Weights of a small mixture-of-experts language model, trained from scratch on English Wikipedia.
Size: width 192, vocabulary 3194, 17.9M parameters.
Experts: 32 experts in each of 5 layers, 160 SwiGLU neurons an expert, 2 picks a token, a softmax router.
Training: a variant of Muon for the experts, 349M tokens, 10645 steps.
Below are experts of layer 5 (counted from 0) of a mixture-of-experts language model. Rows are named router (the router's row for the expert), gate (a neuron's input weights, with its number), up (a neuron's input weights, with its number) and show model dimensions 0-191. Each number is 500 + 50 x the weight over its row's rms, rounded and kept within 0 to 999. Numbers have three digits each.
Before each expert's rows: a language model's description of what the expert responds to. This comes from a sample of Wikipedia text that the model never trained on.

# expert 12
What it handles: Capital word-initial pieces. Capital-letter first pieces of split proper nouns, often places or people, such as S-uns, D-orset, K-ortrijk, Hol-yoake, Pan-ama.
router:492593499469479520517520424489465524480487523512400541412517496575536537497411513427545503461420439445538495533458486543561555516521424419432491541492522592459454504493448513340560494473467448447551469450466523496549561493438507600476388524466503501481550556513478324554570573548414531565465465548556502526413514462538511527519559459508500494479527542511480480442451459443540499517487522528562509590496485537499494577519554490465499487454519550448539467449497441504470502434448601407547481476346440438480520396476516530508490522541413464514489456481448379435512402439505510481
gate2:602508490440425463546552537522526545604471396460531496595570477548502508473496491524375619566500525414467436463393493517516497492462478534485536566449441458551586548536445490437518452489495507478564448511477530505555491502526411455435480418476462568431507442517506472491569456564513494553417477429504472557504483495423498534496481458504488452524520470459600433504543481552455471576437410501482490413492630369505490496432496512538493481470506473461462550551526515440533583523530500462485493532493490516503408431536519504404464495467504530401514506472407594501548514493669421484
up2:443539478528554420508503497496439526513507483503488495449516494504527495469542592477498554453578386514534531476353416504493447493483483467455508402439482604444554537591484512502458540543431490494496460531589537529619500492487594583548497498425485443535539419533531536559521463399474487456469505453616592538630512513470500439504486443510527591419521485519557505456508590500484495537556428460566554470519435589529481489513488459423457451496484543503473419478601503509497436488517379506464438548462448603423459479528471438507562476487514426515531443507484510521412518481389577518
gate3:428613457549504426469441539480492497490518505434499645547474498529428499492555576608526573512513524495498509488577489467482470444537465414518507411450479549484483529370488509501475607458488488483518359490470528547581495419541490617433515515579491558488537552519524502606501620567466489535584410500551476528518488377506523519496540556477496423542472451548498527515464504497511541635409447513492452570398501435480498517515521418502456488507481501517519546505546596470525487495478573529492492487489488440540500507538493472494439459494606530459512543464443468510611565549575487411
up3:503392498501547571470474425458491509474491577426556469431451495525498546478555483431607534495476423468508528481492517577496490453459537517512468447462590527514542608522533461501487494556491463544422479466405509492434532577465478431633399483459532456465488506576530545532524498507407496499487501538484506496527501537595445534540487550510463550493508548489522520479477607538375481452515506496480485601479538479512590506413512495483543486481487493615447612492399470568475355508440562574474355501595481498439517508428522514458425506495506506424514514489436497503444354503520539524
gate4:488509503472558499487470447451469471447406424506462505534496564457497501502555568499560458544532508446514449592474389443508480447449504582540510419504479483478532401515523487425486513512514475516544459431473500500613533573541452513483512590556426465494557519507542483499552391503551470448497529545540560541446548429684542486617450597507500443510571477496503624506555500509548531516432531561438469510482413418513498541454514523434512475463561451431475544483468531515438551473467503553477499597468421511458467571457428473484511444429457432460677503427459523532516496558498559522
up4:526427462503466386586504495587504447499555422486511501455507455436516601473485592462524438469515513462460544392494645517491509509519479445486440502506542500595560549520472489606469523541628460404562514452426484450545491572512374422528526570481501522514415448495539453469541511519458487396470549539493526494529472516574456501454537496434548547474461529473506511527494595416614421482446519500445469626546520471550506512492495560461485499450533541482497480531417539484559495530488607518448453532552535531568493583513440420493483443595478425435491496589501517497523404487506491457
gate5:457533537491532482409565529434488515508488498561495616563512456522499445572684517482486620448508482514459511451497453490443543515525455470530367502474661539462493482501442501544444382506443500461483470517467580500444512462501559518468482464461499516463580524438519477421525493524576465513457435489502502587514490513541573482612551587587550437549505517406481593528461493548504489513483532530482474437548552567503522535567515559462540495479503509537513474433468477444512467522464447543501572560450421437465433505525455537417508502484424542515499673475519535515413491471557428551
up5:496484473453473508516487519474541434493494503477390410565482513532470502474433499604601504521493512519518516468506515499538465503494416555514556472536495509424572479486608389583592571386530470519494521492453423553519516540546478513556446573679493473540564480504501409501437397426500547488446495439501421488505460501467472546528515508487501535504486525493514472494458550488500532455503456534539647485457477392512489552519448510441498490506473505513449507544599369509590527536549602500590461514464616532638510507504555386583478435540520598477509481467487501512551492500503494495
gate6:516365459398432495550500557501500526500495477562454470470522561474515363472471415456436527563520638573494464588455445581543540429509573459487561394488417500522499503520545483417514440503592493472486416556499455501586431480530488445499605471522478447430542491499582502571491517523561492462539549532508473542413503518573433466604485404426530426543495498576450447545421542521427407462532550527496549455585476534504488521530497435516522512559497490472490490428540557418535578497487429506524551514527416483539470488564561493591487474501488427392479493494490485547490499503511557477
up6:490565435476500500399538428577517524405425526460453465526483442491529591417496538518592465538515447486520435460576457434489515479531473432549541514491550540398496344497483378580458460466382515474499492499476559543488474526436484514562513499493531612449476498419483520508568411590500421551428565491461485431565511465539504560483468466510494508497502540492502469496463478503575467546432551464478469594585498482489515544444532491476491395554610476568536538522495499525483439466443471521536480404489541488465518512476545578416492516504555444545496545507492544440350428502502595584
gate7:500556556500444440452499523472556503552469517503521618573525545458498570428485499502504580585492518522435469513545446562449426499587567426515401522506444452534464514473511510508512509596468467590543483546499478438472481556519521450485529498470489499480456564476506664500481469471502437439475537534536496458488530508475478499493601482536483512476473518494479511411501392473550438621498483522439433388585363514544591480572640549521494496494573546506482479407492498532516578426509436467526515463438514507441557512533521474493464483607502528567475527492513443474361474532381495576
up7:487537422529549531495475497475510452516546505498419471500538490512485494531437573533467495465501467490550614473492578489515501520513493511516592492529518547480570493457548499507488522509380543525553408516520478485428528536574568507453497515526455583523522473513512410487514584504395521495552325500524522452358591534576513482504529497627474485466525428502556499643453464511468511440471565438480532515482478514498361542528526471403500493533479447536438539439474515519492504523495489544451519526489563411419543526394492557438469498499485481484606543354506509530482564532452468350
gate8:564501452449486495432547425505483526409545556473541539494448498590534435521466506550541545612517491478354464495355517474463405537510487499489549604474507529475544517594505436511521470518524442431543459443475529576361491577496503525513502485529472563513461508498517404509498529428483535525471530539456607586586482556504506512497420561514502486511519520487452457564495398538454515448464531393505535561534504490495404407470495485460549469496383551477448494578547427618538602552463476580529502465493493499484472535536491508451485495480528491497593473492470330493487478476473536482
up8:463480483441511612491467471528498486449443583514562464451479430447629488502474514489581580589454514461505518572520509547466343501480469576499510473505459455530475493433477512451499582407523506516515446494555479450578535482463420471447501483478581445491481488585473533447440462521489477562499474494531515523585500418520498496519498511530499508529644507491464495439596503509429535498430499477435465543407437525677535423560497525448554520534475504511527592532475464500425594507511403531488415445574527614500506499487545555540467445590487461509621515559548488464530548520480445544
gate9:578554494317420584452556546482470546485431471501529495494480541508499518516606539519454493496521497555416524485520584584419487409601486473507481619454567459401447516431477475586430489491559549505511510464438564464429515468511488598523478517507509513462572464527481521498483458483554498426487505538436513527521519529640526503512523488562559500448606537432467487532413608632482465519402508541519581500500495505526495507515478535472563502514502618554516515422429548453564456463453547519481532493463499558416503529491498491467499450496417497480629464494518442577493526516445503453
up9:328519575582536456511505519463510449501493490470422493537498421460407488512451530518512497505515511503591484509513510493486500514524490501597453541497494520452520464471494462531422556542427498556472504471530514503540529600447525484539437551561483519560457475577456526490485536478486393532528488522492446495543502518507510460495411496534454589571500553551588516533467369490466505418628470467532418445488497495504572539473488531491404480448556503548490430399511454536507511444545464544501504426579570523590516499608513632502562549477591480647411510528538548413541626532510545505

# expert 7
What it handles: Institutions and districts. Institution and place nouns such as University, School, College, District, County, State, Award, usually after "the" in biographies and education text.
router:556472461546454492527467534538499555436556534417539505399443496485548409562514455412534575456412486480511535478420546501496438540476471573485442543526470474491462463474464413521450526577481423559487531552432472482482431481541349509491530468492557554434505508585472482498446477503523447477537467529480579491554466497547444480465450522550506517582399542551513560487505519475509523501541537576580546497556419537435532473471583444495424534530488460534496477476413582368472444463618454515478539484558532564542446482413517504509469547459501417415530403522459512473554500449450549673
gate2:525572440485463469469501481459458544604442467516459519514535511604508461482470393562454573577498500421402445500484499487547420464397428526541533535518532453514526405624521507515507521506543384487493462511460581474520440546526488507426454479517480581406514496483505508517519537510508407526527524400500528505541447497483549424492473577499486405500541473509512545475391586566461492525444397438479571379491518407495498504471504453517438430488560511421489471593523518356471574599458515460503486539517492532483491536575542402500494527543517520497497486412531555529567558490608517486
up2:432483521455499448521511585592529453445500478512564543468479510460445502475586580409564554439570458530552574556442462510498572508457583546421481376519433516492471506491550558478483497551441531507457509387457486638539492447503491413469465469490477405453563505479542544445520526521465501459447465540609493506676505545459516504428468406499549549522478526510504511523602497501500558537471415499625559476518512521494428482504469503431532548457510489517508397542478539507532452494506436534493440564487402557455475461463536468491556419520502507558495505537467440498404478443482628567
gate3:507684489528457540458501543508445491477501511516407587551475517603472472486534525474601543492520499503452541425562491476498512510548517426400444484379481489511519553504436498527472588473582505524494486543511463558504497422486519550454570553506464523460502520422444463630512555561506496497549470457478571537545530506499445439497496468436504470615413457445463516481467401473479478523475404478448479491453536432468524512538534394546465485527367490509502500490693562503562463510411499479506509475459529494584470571502506509569499484449511565470434545472496461500569614452486466429
up3:495421505514458553523544475401492502534517572415517518444504504516533519493525490451614499493499461423417583585503564534501442370450502513488567479432568501586437519481458482499465458491551473531456527437403592519471455528529468515624443481607504293512554563609558537493532551475513513565487419512533525552540504501561459563511512547475437443493484489519521512493538496494407556482509522527457428488482457549430582596465532521535489442535496484656480608562457521501505435486433575492527508505596543502527506499477560498484455505485468541439548441465482476458493449557520510541
gate4:472534489492454515473547536506501407447410468526546525499491554524523440443523481486505424459554519459546485474569429522346497473354506561529484497519495500407547433469474448509444490486545448541597493517475457498579455562512416516522484511525472460571520531497502441569656418476610511502562438487494517552531486511457522497664505481510511469465507506541504551487502462497512512500468520535503497523475483499512497426437464506417501485455439490545588547487520513515434450470426444564440533525509498499513505500403459426594578424501374501516672465472370532490478499544489571422
up4:529496533499443470571489516534535501383521483447512463401516428504500576557511624396489512405524510534458498385506517582413537502469484408473470501522516519509568637535520482471505540497553428455553542497406507503493492532400477355511500568494516542521482490434509460457469494576510562411427522522478484446431519501557515488520454476465489598507498511498544511506539482463533413488447506508528488574512525457462466515498496501474497503424486503393439509558411561429528660533494683530538487550554500498542433523576481552494463473600495411504490486514516519563523505522462580468
gate5:411550483503476478367550510413451521515498449530472535499581380466405515509622545503502613442586505507512543498457475513444505614391491460424504438432552543558532492417539452452517400545486522510555438383495537516429477512502494509478505492513474478463476457529472484499600541485518485507447410539406597548540481509441483547564531439570533533535511551392518648572425443547503494504507556532494511494487518539489431507538506574483497476545490577471482506525498501466549444504488437620498438491502448383496499530450523576384432441500520507498482509537528500493464523427485481490
up5:520513484581464543442533503566579502499499501496563427417503520504438538465493492527546548498440508547489517506572496474580466449500451567463555529528538529400581456517521499592530591365499435523546468516540509561550469506527492472519460502543525469510557563415517483441423442451495536563534454430557447529469451503506445593464408514522523439388430485522488509402501553608463573465468497533567575430446572532524524458452487556536520499478548541505475496489516509582568524502555489485540428485532542652539564499641511526600559524506531504602589477436373539502490497426521502506
gate6:510366503451499517542441499517502511509517479545456451560507591459502386455534471452486406498536533436466387541556407557445505441501563449483542404544487504507492407570505554425533494464485526383540521488458397558585462485486513512507543420591467447523441496558556593560449579525461416446523508497556441610494555512534389498542492470542561530510545499503511585503456510522474462472481513512477571515539460527536437461551487531444548529528492500541438483490569519564522656572449418483440549499386464471491456459490551421539577510490457440450492593500517507488539545508504569500
up6:499581518494489466490449568482506542441418469467512501524523451494514535586496536596542463597498445443492504507508527432469471399510531497522576503503499620494470459538516369540563501631437498529517505604507495513507520499507411574491415484460562600415496500455483512408519385561558532518451497461499500465464546510508394494496494500485515482434489499486464505495352451534543505511477577445515584465498486592547469515500552486530505480566545462574486615469484485516501505478420512573461515560520504441527513572493627638473514616571504466565508500380523527466524489453529568466
gate7:463486460470455528491494499522515455495579431493432598525513472496507458347503534552491482490474494512453458475560487581466503469597541395545400522478451497509421472421546480522508498490490472551555403579497520415437532482600499422434568489405475510484453568439480623562452496484485582429462498508499476520462639443429472518486540559504454480565465504500484521411490412521474401505574467494401466444461486518577510503554634513548542525522460504570418510474482489469492464461487463553422541472422543463497525528503501561532525494513552460537491408590467469486374490527426438505
up7:518539529560594459480473541476489428608514546524495379523497587493501528558512466494541507537539493554657586484513504448471514574500521445376558493514551536400507480462577571572531518536465485473519434554489460472497583594494563465471438516511482548530536478507542437478483498568455570469541450454587535549472664553530480474541599453522514507497550502528504497529439547435482519475510450533486529494541499486484514567482559406536510492546573473484410570419526509512461490633423470555496534479502482472504534534468527477433528437506428414452489570496504519539452517565340559435
gate8:532496407520456415455503417493391512504480482532544528571401420605528454609518535522506422536504492439454494609477443531445398450481451524511518557471442513499466512551517510465511484500506543472519501406504529527471517500537599455505561442499498541540500488534483353468499493460452451520483433462501496618609503504500526545510491496480419520515518513490447491565452360514454483501511476439440496527476546484526543358472478499494499541487460513500464383524537426578416631524606508496559556509471517557506407493541509492472516478473555617483501469568515499497446538455525540361
up8:434460529504504509459540342583563412478485583519570465478379506541538469453399495488544475521415515497466465544563611507444377490459485502547463523445476501459491492384493567494538565389615542462473431493470519496532543533560386453429599548560497446528450407577504563498452434484501529477497452493529575565566497467537520498535485492550530459591626521582485461518439441512481468488387561501481493457433445482590503515529484488464578499505525553495528535455530524491493598495545453455490529539487522583530549413546488521521456495526498457529577459519568519538489500466480491478
gate9:502543572416446488495498555498456496552506471550533471502530474513412478465553559457480473545624417436493533506544564573384397441493456506522434604499463567525430526512487497565453524532594542487546495434470553460411541449541625496541451439487483533474547404542525446473495347510536463469453528595494502539464460516529572446538508448535539504496513552518532544502557543640482573509493567512564521522497498396532510556385453476515606559500493561570521489538539459559517395496498500417513619485507536500416430519526523509520498504494453495498499513475570570529446506533492500411
up9:510503520510481436519492565582478455578491592459480498540501502421388537549559540571521480532476480515553490512418494452522631510525519493520406581515510537428503421467430476536409534394407545579525575455498531562507458578542500485537480596564504543502458438536494613489506501491527430490438528486497485517502569507539559436438466474508481555588432527474561428520473436544426489503585492459515550539516592494477548569514450520525460513482568504507472412423543597511485517490461498608520474414405594547524549531516502582490624522432474507546496518501423550493558503529457612456

# expert 21
What it handles: Vowel-led word endings. Vowel-led word middles and adjective endings, like autob-i-ography, Subsid-i-ary, -ical, -ian, -ary, plus foreign name syllables (Kanemar-u).
router:443498437501492460465596361510497444551551568424470524473412539493527568485453455490426448415524485476421479557542465587510501525463548514539516491441512567594539514503544499555485469520445486543514555537526556495485473535559465504550482510554514509480480481521475453535609573542397494553478524450544486517449558544569339486554579487461415504544549567465477516497496402455490472469500425477508440620512541506501493507494530540476485529496479457528468634445545462547460502445510564466503528463440460486393460417508380478562442497457440564515577607468496603504517440623516466474
gate2:511533484442488535500512370458477555531510518449530505563465526616449495442545469524421528595493483515373458496500540478534506415406481446479530470479511509595496481550586528495585524482491530536576509491506538488464475534585410457410426522523517557476480403517505513514521454455555461550487515466521535488678522463439466495500470480488505405591559489467549497438456433616488521530504480455576527457504480501528463609497569440605512426501499420462439449514551494411482561493466477502501499486536507415508397388506564514443488467486519505492524498479499603497510508477585507654
up2:438491491510495478490367567518480459457564459503521559476484488454500475469507573401527490419491437557517505491445483548511539431464517520427486455461505530427567577534488514396520526589513503533471506450423502591619441433374536467577495532553503429512548537438539492489515539488403544449588578491548519597534568476490491453502482533566586532441587466507496486504579508460538551537547418549550586521514492528505513458492398461366482521461560556604512505501525488527517437551549404481481469566476463626467533569603479498479565461497476488473502551502462463579482479500440588467
gate3:441521465502505510493476500437481441512540516511379668449518527498389494402503546584515500453524503427451503454575445435554494525473463455447427499479447501535502493485490428520480597451561492554444391478567526599591520434543458567451473546563483577469492563490513500503516568565504504397475449462432574510470587473494516537506550516536544374482552482498535535461528532468400517500500477470502540517429524402501542558511544487506458469500468553476533467421572630523509357445462471530491584516518449431564498551453462507508398515461567454483460446464490456525567542502484561464
up3:374491484520462496490503462469530440539500515365561472491549568523417503542511454466579534575515472440500481574532529496558540506525522461474497426520491540516517553464444503517467424588502472582489476476404535501425485478515500450655475476484495422528497503549509573497480488492444510485417479453498548376562492496524425519550497558476386584496544508412525526471510501518413497497485503476495442604501544527452552576405544506601534499506538519570409572537393559534494404424473542580443410523561601486517536420444534529491497552531534534419546490509445500457447593509482543570
gate4:497501520463588453482545471502555488462420513518498568478499495493511560547578489505501477445491543454429439509532519502505475468485564585456482424436508446517529411492463451530411530469532540392580506447483406493537559669633540470469553504505520460496567521481528416569554404495530471521498538538512479595562473491496522448678459485433490392500473516519464583483507424459482563467457559522475505522461433556518463471481539536435514472399538455482494467418529496591478438537462497476420432511526544415462536485460462387487573441437424461507497543446527515431516499577548560503
up4:568449473457463457627495508529507416418608496448470509391502486497398594592509536465489410477490481495498466441554530556474499411516554517475477510523480479458523569432561542522568491473567494523451612525448492451410507517515425469552547523493537532492524481366462533489589474482527533500513529536499429435522554501512493459431505497450519603475488520497524441535446497505486521501368461513439457588513530514541527507470501515456453464368449470426492514574424637438516558562341650532514500547479518486443475546523503459535478486568521496552514481484517508518520498485417520441
gate5:458527542570475445581473398432520477472509446542554495515482345501441516481547627506518521446529496542525559433500418553464571569470454530508386597432534505495478439450568401499503475476507467492545482410429525501441477506474520458512480481480472469490536501515485511495585525533494484485445430476552534597498528575433486525588562547534521508583489560416561575564397461575586470493479462604505482503499492550427503446440523535430487478489444485366512574479490504515490525495512448534433501482546452412389552484508438510378537451500469590503543549491525597516456479489568493498
up5:546501452505483556517516478429469493449497527506422426513462532465550459496507565591508562506470457471494568549483460438532433490429422497472530496552440446441555511482499509477631574450578506456553563490499383556564477527503561480530446394582484487590607517443516500525526422526473502503534492450534466488624467540526436547499568509548469496470464503535496542522516543496557575440460565497576525481413566431504480418516487591509431576531497539619433443499538493468524491432500501506603474535476574630612511585547551477552488523572593480491501446397502481589478501517492506566
gate6:466454484435504613489481513403393472534466580513343439513495563466499513454463466495490489531505498451438450485513476536441533384501577510434598408484394452512464376539470541407586396549556508474504465515497521538530529484483469493491534488525462471550503446494497458648476541547468544573527500520540401533518515532533487493532504414499508485579496542518428470440448429580480459517499548451496440494603451485548442560470518510493563527449427499494481438432433516524499598558581475483480524564455409439490491497517544495605531488445448576455501538524459496541520546530532604552
up6:496527437481516498492462460591555506443476430499536452578528567468480547436502611495537518577463469439481425531456537465495533521542468494528536580575515502524488485436470367515554556579446561493467511498495502596511519461467529502507500436427502495470477462461486625420553412599588443537409653461471536568509502491492502482522449497397500556491482474452546540590451561461485566514431458454516482474485601472504643484411549516427623461536571445575523507544484519503528480422450511562495494472518504494529512500555536567521459495532601507567572493498520487452467516455485473619
gate7:444501443586418480387486575505571505479543466461494520492503451508508512363452498504472465536367427406498447510450552514528408483525501460488379465561502505490465470472512475588485483558485472535386417494500493490482577448508508417535487530499485530504498575512552627558546499489482535454490548519504490484484508510406462495519584575570483508556437522474508415403515460480474524485509513494320491411529515510581490439517605532530498572522455531506504503409482369560443499458472380583440582508526506485434516534503496510487529554560496499493464490566475473468410505584496499539
up7:496473454504630514439504465557525458595548507461459434467501501555441497474421499407523486461509462462617522499486480484420404478589498500396565440505500490407497443470584481530570566488445502496508540530552535526500500511584530512615522478601488497494505502554479471455511467478388521459531464430501635492461629577518452429505512534539501501496497475460499501618419486470506539427488504416549546412464461496495507506508472463474499530546534521524435450402498476500539515529477345490478517466536510479407500527406487607420543561503505509505569489423496481544463520581384472462
gate8:492451452473491488503473347494492533500512493506453624521451478584509530590479512534493502567518471448468480537403497507339470547486488469512512618591486547480478569539523515458480507404546425443574501438493501530419495562538508546570522436558506595461519511470474505511490550494506397466469508503481497550517520514429541501498512524401424500496515451584543477523464422448405474525547484412515528491504506555506556435442470506503474598401548497493525448516592489624502584578556494527610500432514467543411523566443549563438496494402555590544525556494518460488495589479510474463
up8:456517579490607512518545472526497491502471514490533535445458533418593454491485511550471553535491514485427461532521591556423458465536434577501458500446405435496489526482504567424482631496540546550481498467472512531497505538597463497458466546410464449554491446540455535454461464485420499479443520501523433499499605426466480512522540420644458476562559542565505471454382382521408538552449513518487494467482480485616431548535484500473545554566554530437561500495514494493443610498498410504503383468477508584516521413489584448543486519450502514445586527537534484529532536538400405477
gate9:526510507422501517492522487529498534543502451517514512521558520518544454462496526511445570463556522506464518449450565583369364372483472449477497576544534520468419530446461527541441426500529523487560570448588585500430525528453568489515485529510429413428490448506418438502482382499581465510519539568480465570550501569653504503483464500519479572491505562497564487521475560555534538495486458521567591524480524366525487608472508508494558501470512589528465500421571561483497527427525487489559604567568553547393472465554540509449571550455498498527576441437524497570478493470443517479
up9:484521515492562495500603497477482375486551589436448573584492476405394503469468634575505490507448472476520500549489504544529565491524510510523373558489573486501500446435494488485506464501401530533528465430504503482490525547501448450497510583489558459514478490604484484516549506475511472549471527462481531489490592499526631491538491418502504573519516545470530480530520501534451482512565498515468586508498511479458480515657502528533467497501516558571502486449516502501524428451480497475499436437441595454590576458583503576431595424483626447603527565552482569479497610576441528405

# expert 1
What it handles: Mixed fragments, grandparents. Scattered tokens such as "and" inside grandfather/grandmother, number words, digits in dates and tables, line breaks.
router:561476481534481479518428491472469538434530556409515499405441484411576422542494523406551593463424467523501525454407547509482417518517478544507438601506466422473500478471516410598474497575448442511499528570491465512453474467529388502469513440510590533462529537554440514504473493494545483463499436555492538485500442468514503487447489499531466483510395475541513512522531536498479503494519570591578533483535456552399510466452620406467473514499492495537537479443450541325463477469602476514497527475568528529515439477388514462485492550497530420443554418526459548485531511491441531689
gate1:511520582501427517517487475567413457503489518447483498417479545483538539453521516543505495502553586609500569433483420545515503376443472467484435501480479493563538560469554464509521493461536425506583455543482467479455497509547497627433500492536404488589478439505552446432444634466500522462590586537505501560578503489506537510499538541431551486522550494483365489455441492497501458524537422551426550523497591494506459575547430423525450509521494543456513449457496453440512531513590502439519417575537422544513607548507490558463462396412490546499464630509554484402488450509466520548
up1:443438528480354508493488491510403487455518449537611537498423591508452516464572472484533479515428501453503571595505514534504493530500563582423521497492433495444430386481474467459502569547510586551504506489466456524518529371457454490622424489536478537483461487532325549496533498469441560554441389533470407558504591504530546546487515455494499502518490509499472469435518526531489429531446478531446484510489461499493458445453558530506441527494444486552469585434492424551496556548507510538486502437585528521529506500528522483592528487347433496468508527356502445488558518445452448469
gate2:472535401492537433483525435477482547559490497499543531544508480632527536470557439450449544573588514409423469459508521499480426475478466471484504451462474396483542575511601485525526454542522512503477495478471522516454400537508429515463487533501500606381565491508406554519505531560482438534493549482366456478524547390432523458463434539495490521668592455488484503554410510512395541542485433504491507417459563429569527540506567486438504423503512520506485506520526481388478593504322477498523431535510476513512439447549514483498486576575484529501492483496476548486489476505499540546
up2:449441511496572469562447533511502503495581527546527514476530515511556517474518519461543555527500460504514580578526469415529513394477612565343497505481522498466505550505531557496629555650448553503495547487456495542512505505512496489462396495557478484534512561537469514488529496495477445442498598434600569589636547501502512448484453591439529498461506508472616538503572519472486478536487407509578564491381483456491498482488504505532536459475512436555513420479506507515544419491470512559441504569536457639432491500603547451546519397496508549541500544553443519515408451496430529521
gate3:484572444460459479487496479469493444573499426482408562508553584513407520508492566507533469494541525479554469502569468430417428504455514379481421501457515483478464563462409465520478605529531513467499466500518578621524500427527512612405500545583501566437548528460488551532473568550519440524533470421537589516539552460573544502560501460539562395673362495470512507515519536432493411514434491485497516497476569472472531499465476492502423462514378522521499482523578541510444515499540531455480497490506531517594518548511542433483415462471498496428429578501500499495553545418479510412
up3:485417513491503622513495490423444467476484514429574503485488567560459453622529491434608537532535446478463498522462576506526497417495423507447544424496517558512536482419427509457405497563582476498479497384366499487432502519463454411570458499480526484500478517635530533502520536502435490429456429576502507486519508487549509527466477567477409483475435409400509455499467499486394486499431513496525451600485450501509577524511526495506489496446473519596525504492480525483544511503482585500495474498552547469443604484501551640497553565420572427465484531495429537491428451601571525526
gate4:475474479505535487508506523462494376539539489532488474484544507465523502481596496524555361516491560437502491468517448528449529470476522506481535473421414434473522465483533493560402551530561532503598563547494516457557535564544475480470514475522456477500493540492492476557494491585560531519550500457489487643501526408531480462552509557426487472589484545496500609557439551560502457404437487472352497538555476463538487441486469483522510508498557510608442529439485445571532466500395426525346493594466600501500523582406409413494454470550491444484583516441513497505426466570576510452
up4:542514539544538537525490451572488463387539501494526462364489532508449517506446542471421482468474479513498466397528545510467489501573529409488447501527508502478470535573535438538549516517641479479530568479508536506506580571498364365455501515533548533589445480414500468568550504514478522398522547460460521472464520454545509508538582522340496531522401436462536500513487526493501400554444439469446569551542500479524549503510487467537504387517343531477454467563478631489554477529498550617448500515482557496516520568528464405526457496502528446491553522503580481502488460465445474489
gate5:492544531503463410494603487443524449489554436625504567510482421442447506559613504555470603497547512522472541518475490471432534484442515454507465502352556529510438500406470460489590519485475535561478386492512543547429493540479615486520555433478446497523528576503471526475501498487553566538428449486495481576500495484488569417556567509545496522527478531413550549501486343502430427431513489590477527493549500493504429457579546526511503515471467616544466502483485485511502479489443454572485527525526457493373416487463545451402495573526443514474470592523472625488517553479502510554
up5:493500460562491527479500531543492621499372521483456407511499550517477480503494495500542566525476509432561512493505462494495510478489472501456477459587527512464570541499520522509509503388578416481499620468474389515584467547522513512528455581631507485479499499379527484457493470480500486585548489457499446533459439469541433467507463498443511506466498500462404535480496638494522586524444509531549499482450505547602588616357399464516463534530505492547473481536493418551550476500536507500586477458501477560663558504596577496572501498426519478451595445490422506530443492565495494500
gate6:470445535458487527540484529467443476500446545548458454497546579389491457450493470456457417499502564552441456624450468511538530414413624513484548421496429469489430488497497552417605427536525427459503474565528510534496489514400519517523647436493484498496575450450514484543431530497524500510503509449469410646485555504612454502531557469450516535548530468483477549434499441477438421472471532491515512460524487548531484491485550474475498497554409505461488487438464445538516516543503495522537513463437413512492426409551623476565514526414444473406474645478510502541468555509498569560
up6:462480442427525432493524447530460520448494439524498480545524409505475520553532563592549522536456509482552465560506466524505536505496510420499529490505551509523508436510455413557493517559498514534485481575490518518498467576514400602407417501490546491469484490376482506478621440553542517563426664501441499434447506375516508503497501495395466532506450485478471592454453516493484518560419560478491498427519533493507561477472532432625490418523553438455489491498419444475548384431498549463485497508529517427497537460578486567456422579452479375505618531479483502445432500478457507587
gate7:522514496515482499508469541509525556530497500486525581437513490501482499384450509531499450541461492451415462514527459533504427510443510432402394483507514506501425457445536509521526540517451461547536477494469460502433523536529533496519529613468456489508500517496476549458496501493529465433520550536557504540493514405434488513441633567478473559516457557417497499459514432529536483494483566594277475505482451490640543531561652537510514588455524468462506437351475345517550511424583476500500508554445523582415519505544431467513498543513510505463467493522454514434439540549568502488
up7:459500462603525461486495448500579394582468534476439445537485544525480457471467526444577505451546557477530655527530483542512479514456489499502518433452518477410490517467523532469575509482443474476543419532579506453469468492577534408589491437516496602493502494534509480480475553514443517485567410499500608441375629555605499468507483589560537501502530452554490492608494555397514536430515603476562555509503506451469489525466505457496573522581548481591473513508554488510546523489431518504449520505488571446444480542395485545392614489502496498469499550377520483566434486528486490474
gate8:563470445410493471454592435501508464484410512496485533513501552547465469467518514541500484560484494422478488490476465487321533478504456564506479527481420575523472611538496464419475510510501511423535488526504569516381577454482590556538538469536483543501495498465504416500459484512504446472488529540472472543530495531472540576563470532539443519496522520525471462429441435425417497490548474441523629561523517501498558471416566505544506543500506467511441503564503457595479635622504480619499503452496429522476427512557473510474549519436583544414487493432541380539424567436518517368
up8:502582571498569535500481455570502438437482548502508548535518562482539550489522472531506552515506470572431514560517538537471379500440504590427488462500414471519532428388465558477540588439494546464501442591504505539548505506574454502408481547432509475506488518491460513464410528424526488478547457494450548533516563441461451515520437437479499490626578537522460410458513539555491483581381482432491605484434450486605506458490419487438518561508441515529551548502527482448484498525498406503504541520489479666543515496512378463559539485589502478439508457476551513579471518510469494648